Experts of a small language model.
Size: 12 layers, 72.2M parameters.
Experts: 32 experts in each of 12 layers, a softmax router.
Training: a variant of SOAP for the experts, 454M tokens.
Below are experts of layer 6 (counted from 0) of a mixture-of-experts language model. Rows are named router (the router's row for the expert), gate (a neuron's input weights, with its number), up (a neuron's input weights, with its number) and show model dimensions 128-191. Each number is 50 + 15 x the weight over its row's rms, rounded and kept within 0 to 99.
After each expert's rows: "mostly gets" lists some tokens that are sent to it at least half of the time. This comes from a sample of Wikipedia text that the model never trained on.

# expert 16
router:29 61 41 47 40 53 80 76 40 51 54 45 57 40 46 53 62 72 71 45 32 81 40 71 52 78 30 18 36 57 48 30 64 29 28 47 76 80 61 72 43 47 50 83 24 51 68 26 61 72 57 43 54 46 35 63 56 52 43 57 46 59 86 43
gate0:61 23 38 39 39 66 69 49 35 50 61 38 42 74 28 56 23 37 50 36 69 17 79 21 55 16 54 45 51 38 49 76 33 86 56 58 37 28 37 62 55 60 34 53 41 22 54 45 29 33 50 50 61 33 45 40 22 57 51 22 42 62 64 47
up0:40 47 50 72 31 46 53 41 28 55 43 48 37 50 73 55 59 32 40 36 42 56 69 50 33 67 62 64 52 63 28 40 45 54 49 48 57 66 56 60 35 50 74 81 41 46 57 49 34 30 58 56 56 64 73 43 46 33 60 51 48 60 15 20
gate1:48 57 61 41 32 48 56 83 41 70 30 33 38 48 59 22 56 58 34 41 64 26 66 55 63 41 52 47 49 53 64 54 51 57 33 57 63 55 31 32 16 09 22 44 43 38 63 45 70 79 77 44 52 53 50 61 45 44 52 72 50 68 66 47
up1:35 34 50 49 55 39 39 56 54 44 33 63 18 53 55 48 57 81 46 13 19 69 30 42 66 57 68 75 34 18 50 47 47 62 61 38 42 58 54 46 65 55 35 86 29 35 80 49 53 35 26 67 23 71 55 23 30 43 48 37 52 61 59 48
gate2:62 56 17 35 57 48 40 65 53 29 40 19 43 54 84 72 48 24 62 31 60 74 45 17 39 56 27 35 58 57 46 42 47 58 42 66 63 60 71 46 37 72 80 65 45 48 67 44 39 69 49 25 61 32 64 57 42 40 48 53 33 56 23 53
up2:79 43 43 39 49 63 10 39 28 66 46 23 44 71 45 61 60 55 35 39 56 49 88 27 48 46 61 29 39 30 34 42 31 52 36 50 72 52 57 31 36 61 64 49 57 66 41 21 65 54 64 35 44 48 58 59 41 41 44 26 22 40 43 79
mostly gets: "°W", "Scientific classification", "°E", "- Country:", "- Born:", "; A; H"

# expert 17
router:25 64 49 42 47 38 57 59 29 31 44 69 58 19 61 68 22 39 78 71 57 56 53 72 58 51 47 40 32 34 54 23 56 35 31 64 51 68 59 48 57 47 44 70 37 70 55 34 52 42 44 50 23 42 52 46 40 58 68 48 36 49 81 41
gate0:41 44 47 24 62 47 36 50 49 40 54 43 39 41 40 46 50 38 37 46 74 70 57 48 57 51 42 36 21 30 51 56 57 71 56 53 45 40 66 54 66 63 61 41 74 83 53 65 43 70 63 36 49 64 37 55 20 57 14 54 40 51 39 89
up0:51 36 72 46 69 59 58 41 64 56 50 34 76 56 35 52 64 58 39 31 19 45 63 34 34 63 42 71 60 52 43 68 16 62 57 79 29 63 65 52 52 39 24 24 61 18 32 78 62 50 59 57 73 40 71 53 69 35 88 62 42 42 48 67
gate1:92 74 29 25 54 40 33 13 61 60 49 49 25 62 58 57 63 64 60 34 65 35 50 48 58 57 42 29 44 62 46 38 70 55 54 24 36 70 71 52 69 38 62 90 34 68 40 30 50 61 71 60 46 44 55 44 42 21 46 54 55 54 40 71
up1:09 51 84 62 44 50 75 75 27 35 46 57 55 42 44 51 53 35 33 68 41 77 59 48 39 27 50 46 32 36 70 60 41 42 57 78 49 49 56 59 46 52 48 15 60 47 54 49 53 39 51 50 57 61 64 41 58 75 59 48 27 43 60 41
gate2:66 75 38 63 46 29 36 15 44 49 44 41 35 24 38 31 65 70 53 80 50 39 49 50 48 53 50 75 49 54 33 44 63 64 48 44 30 45 40 44 32 41 32 30 49 57 62 37 76 60 64 41 93 43 44 22 26 58 68 38 59 43 33 53
up2:44 43 51 74 41 25 50 47 59 53 45 35 24 13 58 49 60 66 39 70 42 50 48 60 35 54 61 42 35 45 24 48 68 80 33 66 34 41 35 52 50 46 28 37 52 45 66 69 70 44 60 50 44 41 26 35 43 54 61 49 26 44 28 34
mostly gets: "===", "==", "\"", ").", " =", "\"."

# expert 20
router:28 62 39 51 50 46 34 48 47 42 32 62 75 71 38 77 71 44 90 42 34 80 72 47 51 63 46 41 38 61 36 29 33 44 45 46 32 55 63 44 75 62 43 63 49 57 43 55 70 71 39 40 50 48 16 49 59 40 41 28 57 55 51 46
gate0:61 57 52 39 37 26 29 52 36 41 48 40 38 46 60 67 54 24 62 34 65 37 49 43 62 38 41 55 56 60 58 45 39 50 69 45 59 52 83 62 51 59 61 55 53 45 62 48 48 34 61 44 88 62 34 60 46 35 61 69 65 42 38 57
up0:46 94 38 62 37 23 59 48 30 44 38 38 41 38 48 58 55 49 52 54 46 63 37 38 46 63 60 45 31 46 31 55 57 51 66 48 40 48 64 64 48 67 68 68 41 57 31 84 61 49 39 35 84 37 47 68 62 52 45 63 58 60 46 61
gate1:62 50 45 57 59 52 48 54 54 57 38 67 40 47 66 52 33 47 56 42 49 18 65 56 44 60 63 52 77 45 41 50 14 01 29 40 56 46 45 57 64 64 73 67 37 40 54 70 28 53 37 40 21 50 30 43 36 66 44 29 27 37 49 70
up1:34 67 35 57 51 58 62 36 70 49 57 47 61 50 28 47 64 64 43 40 70 45 65 67 74 22 42 29 46 82 59 57 71 78 50 38 38 49 57 60 50 62 48 59 59 92 33 45 63 46 37 39 49 50 84 57 54 43 44 59 77 70 44 35
gate2:63 38 60 68 36 57 49 66 50 56 39 62 50 28 23 55 44 64 70 39 83 69 49 45 57 75 51 68 26 51 43 56 50 51 52 34 25 38 54 63 05 27 50 36 50 56 68 39 51 35 54 29 41 53 44 35 41 69 24 50 63 51 43 40
up2:23 77 35 44 57 22 39 46 53 42 56 39 54 76 76 40 57 32 48 62 33 56 36 48 36 23 69 48 83 45 45 48 42 49 63 47 61 74 52 39 61 60 31 44 47 56 49 72 40 45 38 48 49 46 75 70 52 34 67 51 69 47 41 76
mostly gets: " County,", "ville", " Avenue", "ston", " Province", " Peak"

# expert 12
router:22 66 43 15 40 35 33 68 18 56 56 71 68 34 57 64 57 48 70 74 18 45 55 60 74 67 53 19 59 51 53 58 53 68 39 76 48 50 72 60 47 52 35 53 57 48 47 20 62 81 50 54 42 04 18 23 60 46 56 50 69 32 55 41
gate0:33 61 53 60 59 54 56 53 43 42 47 56 62 61 57 29 50 68 72 67 50 35 65 59 12 42 40 38 55 56 47 70 56 37 95 44 70 82 58 51 41 63 67 59 68 65 48 68 47 69 42 53 38 43 54 58 33 89 62 28 25 56 46 50
up0:43 51 41 63 58 82 61 51 41 44 28 53 57 57 51 22 48 50 71 68 23 31 75 54 35 13 44 45 62 62 36 83 52 47 92 46 62 85 61 48 22 58 77 51 75 53 46 51 56 39 43 43 32 38 48 65 33 93 59 48 47 50 41 46
gate1:52 28 36 50 49 56 59 43 34 34 56 72 91 59 36 62 40 30 23 30 51 40 49 58 56 30 71 65 49 55 41 46 49 67 48 58 63 72 76 36 50 38 53 44 48 31 81 47 47 83 57 28 37 61 58 36 61 71 75 75 68 49 34 46
up1:47 49 32 53 77 44 35 56 77 73 45 51 35 66 52 22 69 65 41 67 45 43 73 57 50 49 57 34 39 34 46 30 47 34 54 50 53 48 08 51 45 34 20 39 58 58 38 47 40 65 59 87 38 29 79 65 51 36 24 49 47 33 62 42
gate2:50 44 35 44 50 50 54 32 71 62 73 48 59 41 59 43 85 62 62 70 43 61 31 55 39 49 62 53 83 30 57 55 56 72 66 20 41 55 34 55 59 62 37 63 61 47 30 58 50 89 76 56 48 41 63 70 62 48 54 38 46 39 75 48
up2:53 73 34 56 66 51 52 39 53 42 44 62 40 58 41 88 47 45 68 47 80 29 58 88 73 46 33 64 85 33 50 62 70 44 67 71 58 58 27 79 46 49 65 59 48 53 49 58 53 75 82 31 52 40 72 41 67 58 40 42 43 38 69 64
mostly gets: "0", " | — | —", "½", "59", "42", "51"

# expert 26
router:38 49 46 44 62 26 45 88 39 68 45 60 40 41 62 51 42 64 68 79 27 66 48 99 61 55 51 50 32 44 55 64 60 51 24 63 50 52 44 29 44 62 53 52 08 66 18 52 72 72 43 67 49 09 49 45 63 65 50 46 41 53 80 16
gate0:58 42 52 60 68 61 41 64 70 58 38 64 53 62 12 46 56 46 72 76 39 55 73 50 50 48 63 45 51 37 44 65 43 25 55 60 46 39 49 65 36 73 05 22 43 68 51 51 87 51 51 58 26 61 41 45 49 26 46 54 63 24 57 41
up0:31 56 65 40 38 23 36 40 61 43 61 73 32 38 60 38 64 54 61 41 35 58 57 24 59 53 63 62 29 33 30 67 51 53 51 65 31 52 46 64 51 24 45 46 54 37 40 36 50 33 69 50 37 61 35 55 49 54 40 46 41 26 59 73
gate1:63 52 47 47 68 78 15 32 39 62 48 79 51 39 27 66 42 32 39 39 26 64 47 46 57 63 73 54 28 52 34 66 29 51 55 69 43 39 55 81 51 82 31 57 18 54 69 54 35 60 52 42 57 66 44 68 48 66 40 51 28 53 49 74
up1:38 55 54 60 48 31 56 69 77 52 52 16 36 40 58 37 58 70 54 58 74 40 70 42 43 39 45 23 65 39 75 26 56 34 41 35 62 75 36 04 72 25 50 34 75 46 53 44 79 36 34 35 41 37 58 30 57 44 65 49 62 30 40 29
gate2:55 48 50 37 60 58 26 61 45 56 71 70 36 59 33 45 25 39 42 44 83 47 32 44 48 61 50 69 83 47 57 30 53 52 58 14 30 56 54 44 66 58 62 21 49 44 08 28 41 67 66 52 61 58 51 54 35 69 49 59 35 48 23 47
up2:41 58 38 37 43 47 28 82 20 44 47 25 68 33 61 53 50 53 39 26 61 69 38 59 57 54 46 58 40 59 54 39 82 63 52 30 37 53 51 38 57 57 42 63 62 50 35 59 37 64 53 34 53 47 55 40 10 59 23 62 56 39 56 44
mostly gets: ", but", " was released", "ed,", " took place", "\",", " month"

# expert 1
router:46 79 25 31 31 41 40 57 44 42 43 61 58 40 60 71 56 51 58 51 44 52 50 71 55 53 71 63 68 32 62 77 24 48 44 22 56 53 51 67 58 50 71 52 55 61 17 14 68 77 63 62 43 51 50 49 50 67 34 64 49 70 55 22
gate0:84 41 97 52 60 29 44 65 42 64 53 60 56 68 59 53 72 43 33 71 07 47 28 08 32 54 31 75 49 48 55 66 38 55 35 48 42 42 77 57 68 28 33 54 54 49 31 55 48 38 89 53 21 70 62 72 39 38 41 41 67 53 42 55
up0:85 34 78 23 54 37 24 33 34 68 49 39 62 69 67 39 82 59 48 55 19 39 30 37 49 68 25 69 57 63 67 55 30 50 31 28 39 38 84 66 53 43 50 31 46 57 37 62 75 46 76 50 44 55 65 62 42 49 60 46 83 31 48 47
gate1:72 54 45 33 38 64 44 73 59 54 22 60 27 40 28 38 48 41 07 67 59 49 44 35 70 62 35 47 37 64 54 46 53 71 98 39 76 46 24 44 47 67 44 50 37 47 52 51 26 46 48 50 38 58 28 79 38 44 53 83 44 60 08 76
up1:44 62 63 40 42 72 24 62 50 52 36 48 32 43 50 29 70 14 35 91 45 86 51 30 40 55 51 49 45 61 76 75 35 42 73 78 43 62 10 70 39 62 56 43 55 12 74 41 55 35 26 42 79 36 43 43 70 29 46 56 57 37 16 64
gate2:75 64 36 43 46 12 51 60 65 39 68 41 41 43 58 64 57 33 49 44 57 66 57 32 32 81 40 34 20 34 57 33 76 21 66 29 46 70 67 55 69 50 49 46 46 72 55 41 57 43 68 56 58 60 51 17 42 65 57 49 76 55 32 20
up2:33 61 55 40 43 71 46 25 55 78 15 57 70 46 39 43 47 42 15 49 58 51 37 61 63 37 75 58 44 47 18 93 42 57 47 65 39 42 36 63 68 53 54 64 51 22 38 52 67 55 65 53 24 40 72 45 60 33 58 69 81 26 59 59
mostly gets: " book", " You", " song", " Jones", " Thompson", "oz"

# expert 4
router:29 55 47 45 45 47 49 51 31 46 47 84 61 17 49 55 72 64 70 63 56 44 70 57 59 57 56 38 40 39 50 31 58 72 36 84 47 47 61 27 79 32 61 89 51 61 55 33 49 56 28 42 65 45 32 41 80 43 58 66 50 36 51 36
gate0:25 48 55 54 51 58 63 45 76 55 26 49 63 42 60 08 33 77 52 85 27 26 64 87 51 27 61 56 40 53 54 64 57 59 29 44 57 41 54 42 49 70 43 66 21 15 32 59 39 32 30 53 60 47 47 45 45 41 23 45 51 36 70 69
up0:51 55 75 49 48 66 40 60 60 42 75 69 42 89 59 70 45 40 49 77 59 48 38 33 43 50 53 62 65 36 73 18 51 29 67 58 27 57 53 33 55 46 70 47 44 34 46 27 54 30 47 71 50 40 62 58 28 38 62 39 39 24 29 37
gate1:65 47 55 47 54 33 37 51 44 28 40 03 45 52 56 57 51 65 48 60 72 43 67 47 31 49 56 65 69 38 45 37 69 61 43 45 67 34 46 51 52 72 48 37 61 72 39 50 56 62 52 20 46 57 58 73 44 39 41 42 32 63 63 68
up1:45 39 44 57 51 52 44 47 45 40 48 77 64 41 45 42 49 42 53 38 38 54 43 67 68 59 39 35 20 47 43 64 42 37 40 51 46 52 44 61 48 38 41 64 31 22 72 40 61 30 53 67 44 15 41 37 45 65 69 67 51 46 42 44
gate2:67 52 61 62 45 51 41 83 62 51 42 60 37 56 44 40 81 38 22 42 54 62 55 51 39 22 24 47 54 67 53 35 42 49 42 52 55 52 16 44 48 66 68 55 55 65 33 16 45 52 42 41 80 51 57 71 34 33 57 57 58 63 54 20
up2:26 66 42 46 51 47 56 03 36 62 54 25 55 46 32 54 57 65 70 47 40 60 57 55 68 68 75 54 42 10 41 59 75 48 73 49 36 46 77 60 31 39 49 24 36 46 33 65 49 50 59 42 35 53 38 41 62 66 34 27 40 37 27 66
mostly gets: "\".", "The", ", she", "- K", " When", " how"

# expert 31
router:32 58 42 28 46 54 36 96 33 50 65 76 30 32 60 49 36 87 62 54 15 52 71 58 47 64 42 56 48 22 30 48 46 45 39 56 43 62 72 35 88 29 21 57 26 62 47 64 80 61 45 09 29 59 53 34 21 70 70 67 43 50 54 26
gate0:53 65 68 42 43 73 64 45 34 61 57 33 57 44 65 70 45 51 88 50 46 66 35 53 54 59 73 62 59 68 46 42 32 55 72 35 63 57 71 46 37 24 39 56 64 52 46 42 62 31 74 22 48 52 54 73 50 48 51 74 47 31 69 38
up0:57 32 67 50 59 75 79 44 34 48 49 38 25 28 50 64 52 59 63 50 83 63 41 52 48 70 61 65 44 45 73 67 30 84 63 26 62 61 54 37 25 32 67 73 51 55 85 58 58 42 53 68 66 59 57 53 37 50 52 51 40 38 52 31
gate1:57 60 57 31 40 52 43 48 33 64 59 33 53 57 49 63 57 34 41 44 25 50 51 49 39 26 42 41 55 52 47 59 42 72 37 60 32 50 34 24 60 49 11 48 47 31 61 50 51 36 54 40 70 60 53 33 36 66 74 46 68 57 68 71
up1:20 60 43 59 61 51 24 55 30 42 40 66 53 49 51 26 59 81 79 49 52 59 44 19 70 49 53 46 25 45 49 28 50 40 49 70 76 60 64 49 39 53 69 56 35 76 46 58 38 49 69 35 25 41 45 67 66 55 39 28 42 34 30 42
gate2:42 40 36 66 71 72 40 65 62 20 64 47 48 61 20 69 72 80 55 70 57 56 64 88 49 77 38 52 62 53 33 82 42 61 47 59 29 48 67 39 43 56 48 37 59 37 51 51 55 50 53 44 35 10 71 46 45 63 72 52 56 39 50 59
up2:44 33 48 72 85 66 65 54 59 29 55 41 49 43 43 48 63 77 37 64 65 61 65 66 24 56 39 47 60 45 41 81 42 57 31 65 44 43 73 56 21 55 58 26 47 46 48 40 47 58 52 40 47 34 60 39 39 42 57 48 67 46 53 75
mostly gets: " was", " had", " were", " has", " is", " also"

# expert 21
router:25 63 34 43 42 38 28 69 29 59 64 65 40 50 66 51 49 60 70 59 28 57 67 56 44 55 56 40 48 20 60 62 31 35 47 74 68 43 62 32 67 35 45 50 51 55 26 44 68 49 38 40 30 47 53 43 37 51 75 63 50 51 77 37
gate0:53 50 49 65 67 73 43 40 57 45 39 59 27 53 47 54 47 37 55 43 59 76 52 84 28 56 70 47 57 43 63 57 57 41 45 59 54 69 60 48 53 52 57 51 55 46 62 68 58 41 46 34 82 71 59 54 56 43 47 48 29 40 37 46
up0:40 35 57 65 46 18 63 51 47 52 41 71 68 27 71 61 48 63 56 26 58 46 30 41 59 54 52 45 15 55 25 63 47 70 63 35 41 39 39 60 38 55 17 16 29 55 82 03 79 61 33 72 53 22 63 45 56 50 39 48 43 47 48 60
gate1:39 55 62 75 55 51 52 68 75 61 42 40 56 52 69 45 54 56 47 44 46 61 35 26 57 49 42 37 42 56 37 64 43 42 50 72 58 13 56 31 28 31 61 45 41 58 40 59 68 34 44 50 55 37 41 91 64 48 84 56 71 59 44 43
up1:76 50 29 20 40 53 45 45 28 43 78 80 55 50 42 40 40 51 66 67 52 61 57 62 45 44 38 55 50 50 63 62 51 62 55 27 51 76 51 66 66 56 59 62 55 62 61 31 42 61 69 45 42 52 62 36 47 45 15 50 25 44 51 44
gate2:66 33 27 39 43 67 52 64 50 57 62 38 22 64 38 38 38 46 49 56 39 53 62 52 39 42 53 53 29 35 49 49 44 38 57 42 65 40 74 50 52 50 60 55 60 71 69 61 28 71 87 43 51 59 53 42 65 39 50 48 69 39 51 19
up2:48 55 61 70 41 49 61 18 32 42 60 62 75 38 78 38 61 65 57 35 38 66 63 54 60 76 59 36 72 59 44 26 49 49 50 37 26 78 41 52 42 43 28 45 30 13 31 29 56 39 37 53 50 44 37 56 30 43 64 30 33 45 61 71
mostly gets: " was", " were", " is", " had", " are", " to be"

# expert 2
router:30 62 58 31 39 45 53 67 37 52 87 61 46 17 40 56 47 55 49 69 40 75 58 59 72 32 33 49 33 59 37 62 56 12 37 54 81 44 70 45 42 33 41 58 38 70 28 52 40 71 34 61 63 40 48 40 53 32 49 44 34 42 58 55
gate0:55 38 52 61 58 35 48 43 55 75 73 70 50 72 45 73 67 42 56 41 81 74 74 60 27 34 41 78 62 43 40 50 40 73 54 34 32 60 39 60 48 47 76 58 59 70 31 40 63 30 56 55 66 55 70 39 31 67 37 62 56 28 62 63
up0:37 62 54 46 40 34 56 54 35 37 44 45 74 53 28 58 28 45 60 58 57 31 35 47 44 48 36 38 31 68 70 62 54 64 43 63 79 65 30 22 63 70 45 49 63 32 68 54 19 47 57 31 23 38 54 46 58 20 61 33 43 37 61 55
gate1:44 67 43 64 50 52 55 48 42 37 51 54 28 49 54 38 55 34 27 48 75 26 55 68 34 42 59 60 64 34 27 56 15 24 78 52 58 48 46 72 51 77 66 24 35 41 53 77 52 32 44 22 53 41 54 33 50 63 58 40 41 53 61 40
up1:38 55 65 51 41 43 46 51 69 44 64 31 39 41 46 59 45 39 67 42 61 46 31 66 49 26 48 61 73 69 52 49 34 51 52 48 60 46 45 50 37 69 55 24 38 49 58 43 47 41 65 32 41 43 74 55 38 52 70 57 45 39 60 51
gate2:47 63 66 33 69 39 72 55 46 50 43 26 68 42 37 57 32 61 81 31 32 44 53 43 47 43 64 41 43 52 50 66 62 33 58 26 65 40 85 48 25 52 50 56 46 68 38 39 45 58 45 43 75 50 54 39 23 25 63 49 89 40 48 61
up2:52 46 31 35 56 72 60 47 23 49 38 58 58 43 64 17 59 52 47 49 50 50 55 56 62 44 43 69 39 37 52 28 68 62 23 54 68 50 24 45 52 55 44 46 62 41 59 66 63 46 28 54 48 35 59 57 59 36 45 46 53 80 45 69
mostly gets: " U.", " \"", " research", " £", "% |", " development"

# expert 30
router:41 73 54 51 59 52 28 82 47 45 43 63 63 60 46 44 66 58 68 42 37 40 47 47 68 50 41 40 33 54 46 56 63 16 44 71 47 28 62 37 63 50 60 37 30 55 27 24 40 80 26 45 33 52 40 66 41 58 48 58 56 82 76 58
gate0:43 30 62 77 54 72 37 65 41 27 19 53 28 51 44 45 46 83 62 36 33 27 19 57 18 50 60 46 40 21 48 02 38 89 59 62 34 31 48 75 57 80 42 52 41 67 43 69 48 44 46 28 55 59 59 50 51 82 60 67 51 25 25 62
up0:40 15 66 46 40 63 37 50 48 36 17 51 43 73 66 63 39 44 56 43 39 11 12 72 15 53 47 52 52 44 51 22 35 84 58 65 33 40 67 53 57 70 41 42 42 67 66 61 60 51 41 37 41 45 75 42 38 51 49 43 44 43 33 65
gate1:54 66 48 27 59 39 56 71 27 64 39 70 43 43 65 38 51 20 57 38 38 61 57 37 62 58 56 56 29 52 59 44 51 58 43 51 37 65 51 36 29 29 45 63 67 52 53 54 33 62 85 12 70 42 48 54 76 70 49 37 50 37 51 56
up1:45 31 49 56 48 48 28 37 60 38 48 40 42 59 30 59 45 81 45 57 21 20 69 48 54 38 57 57 54 52 44 64 56 50 57 19 57 71 45 53 72 68 50 39 30 45 67 81 62 33 43 63 58 70 71 62 42 44 64 48 63 57 77 27
gate2:26 38 38 45 49 79 36 59 58 27 40 44 49 41 68 34 56 68 39 57 56 48 47 46 46 46 45 72 66 66 62 29 36 49 45 63 66 77 84 49 47 38 63 55 53 56 67 56 66 73 48 36 62 41 49 44 39 43 52 42 59 39 21 46
up2:51 85 36 50 45 37 48 60 33 40 71 70 54 45 41 38 27 51 73 54 32 53 21 64 52 46 56 51 56 48 56 43 54 36 59 61 42 40 44 40 46 67 42 45 55 82 67 57 46 27 49 63 46 60 32 39 62 56 26 66 43 58 49 64
mostly gets: " daughter", " ship", " Battle", " river", " brother", " scene"

# expert 6
router:39 79 50 46 47 53 62 51 50 48 71 58 40 48 28 46 37 54 58 45 36 59 32 62 68 55 54 57 61 56 59 40 52 50 23 49 76 30 65 48 36 51 48 65 27 46 34 16 59 62 07 55 48 78 60 38 51 59 70 55 56 62 58 37
gate0:60 30 54 60 09 62 33 61 45 59 32 41 47 43 66 57 66 53 57 46 37 39 59 38 55 51 45 55 60 50 35 68 47 33 71 44 78 23 21 74 51 55 52 53 49 55 52 49 44 44 46 58 70 64 70 80 48 43 52 57 38 15 62 58
up0:23 63 52 38 66 61 34 65 50 42 50 58 31 50 39 46 37 78 31 60 42 29 56 40 48 49 46 41 69 52 40 48 47 55 55 59 53 33 67 52 52 33 48 67 47 76 54 50 43 24 74 81 79 56 37 28 48 44 45 82 68 83 40 53
gate1:41 51 47 77 53 47 66 64 76 48 41 76 31 32 56 45 47 57 47 49 29 31 48 74 62 48 53 54 41 60 53 41 43 46 51 33 63 21 64 53 68 37 59 58 44 49 66 46 29 39 43 33 32 30 46 43 46 53 45 50 71 54 50 52
up1:59 46 51 31 51 64 37 32 13 44 52 25 78 73 40 60 56 40 48 47 50 56 36 38 55 39 39 27 51 35 56 57 41 40 55 69 34 49 49 35 26 71 35 50 81 72 28 48 45 34 45 57 36 57 48 45 55 58 53 41 35 32 40 39
gate2:45 70 31 56 68 74 24 35 55 48 39 70 52 63 21 34 37 71 75 31 59 86 64 70 46 47 51 53 44 59 54 51 35 64 62 42 77 64 72 51 38 78 71 47 47 28 34 56 07 36 52 51 38 51 54 40 22 34 28 68 47 57 36 01
up2:49 25 53 45 23 19 72 70 45 49 43 47 60 34 69 66 48 38 35 74 57 31 53 23 61 61 34 59 62 36 50 48 65 56 30 46 28 49 32 51 71 33 49 58 50 67 61 57 87 59 30 47 48 53 53 54 77 79 86 39 69 28 71 87
mostly gets: "eyn", " Roth", "hyll", "sch", " Mal", "- J"

# expert 9
router:12 73 27 54 35 36 47 70 40 44 53 46 53 37 44 59 67 60 67 68 40 65 45 66 48 50 49 50 37 63 50 56 44 48 44 39 84 29 55 77 91 52 41 41 36 44 51 48 84 73 53 43 70 50 39 45 46 57 61 55 38 54 84 45
gate0:39 50 72 32 53 66 48 51 36 61 50 64 15 77 49 45 65 60 30 24 44 35 60 54 28 19 67 45 77 53 34 40 36 50 20 66 76 57 61 53 42 43 59 36 88 56 31 57 86 24 88 58 58 57 56 25 58 71 66 46 60 38 73 43
up0:44 58 32 82 31 54 73 59 61 46 49 49 41 43 61 47 45 34 56 67 47 76 31 48 42 52 39 41 79 39 48 39 88 30 64 66 71 57 45 43 62 39 43 47 65 50 63 66 45 45 14 63 55 73 43 53 58 78 38 74 62 41 33 63
gate1:34 38 04 43 42 10 37 67 49 48 61 72 54 49 10 58 24 73 25 36 71 53 43 28 43 51 66 57 52 64 46 44 49 57 51 46 58 55 52 42 39 61 62 52 49 58 71 74 23 69 47 22 58 81 48 65 45 30 65 51 57 46 57 51
up1:47 31 27 66 57 12 56 44 45 64 80 67 31 49 36 56 13 68 32 51 65 51 62 19 65 62 58 47 44 73 63 30 51 48 84 47 57 35 49 58 36 70 37 44 70 74 55 49 43 92 53 33 41 65 18 66 52 54 57 75 43 55 38 63
gate2:39 69 66 78 51 61 40 34 42 25 61 73 40 25 63 49 29 71 54 35 52 76 49 22 51 40 51 73 30 63 33 41 69 43 69 59 30 27 37 40 60 47 22 33 65 29 64 61 48 53 17 46 39 60 68 56 29 30 51 70 47 53 42 87
up2:45 52 43 46 62 41 45 51 39 64 56 52 60 53 54 60 67 17 66 42 74 60 34 34 36 65 31 79 41 73 59 67 42 48 12 45 53 43 46 74 84 37 46 53 58 32 57 42 87 72 02 33 48 46 39 49 56 60 69 54 43 42 57 99
mostly gets: "th century", "945", " However", "°W", "942", " BCE"

# expert 24
router:58 89 75 49 24 49 37 61 63 63 52 47 37 44 64 60 46 53 44 43 42 76 74 65 76 37 64 40 82 32 47 48 35 25 48 61 51 51 77 56 62 08 44 66 47 40 43 28 57 72 59 40 34 17 46 35 43 77 67 50 27 71 42 37
gate0:61 46 32 64 80 72 41 32 45 69 55 61 53 51 52 57 46 41 52 50 39 55 24 72 54 77 35 57 66 43 55 56 72 61 48 30 54 67 53 43 56 23 46 34 44 15 20 49 50 33 51 29 50 26 60 33 51 58 43 57 56 55 53 23
up0:31 57 58 34 47 65 69 41 59 39 53 66 49 45 74 25 72 49 38 37 72 52 37 33 43 28 17 39 78 52 33 63 47 51 56 41 45 45 58 60 62 11 59 48 55 64 61 32 34 60 32 71 62 59 73 50 15 47 59 40 46 53 76 52
gate1:44 49 43 31 49 60 40 54 65 57 65 24 44 34 74 64 33 57 62 55 32 49 53 53 35 47 36 38 43 63 42 56 54 54 35 53 37 75 49 49 72 59 60 50 72 40 47 80 48 42 25 30 36 51 50 25 55 30 26 25 35 52 58 67
up1:77 54 66 54 48 21 59 60 28 41 38 75 52 37 47 45 65 47 27 72 58 75 50 56 58 65 49 37 35 45 71 37 34 21 49 39 28 25 63 62 52 40 63 37 36 52 53 32 60 59 89 54 80 48 61 69 54 60 42 80 69 30 58 58
gate2:77 55 59 36 49 37 26 47 42 21 48 66 55 40 42 28 46 28 29 39 48 54 64 59 48 64 51 61 47 44 59 43 34 65 68 45 45 56 48 55 51 55 38 25 47 41 65 53 58 34 52 28 42 38 48 54 66 57 40 62 47 26 55 37
up2:33 34 31 39 43 75 42 64 51 47 62 36 50 51 69 62 47 60 56 61 41 36 44 61 46 33 38 53 59 66 44 38 67 52 46 41 47 45 47 36 50 43 48 52 55 50 47 61 37 53 54 61 77 41 53 48 24 49 80 23 72 44 48 54
mostly gets: "app", "š", "ä", "ł", "ff", "aff"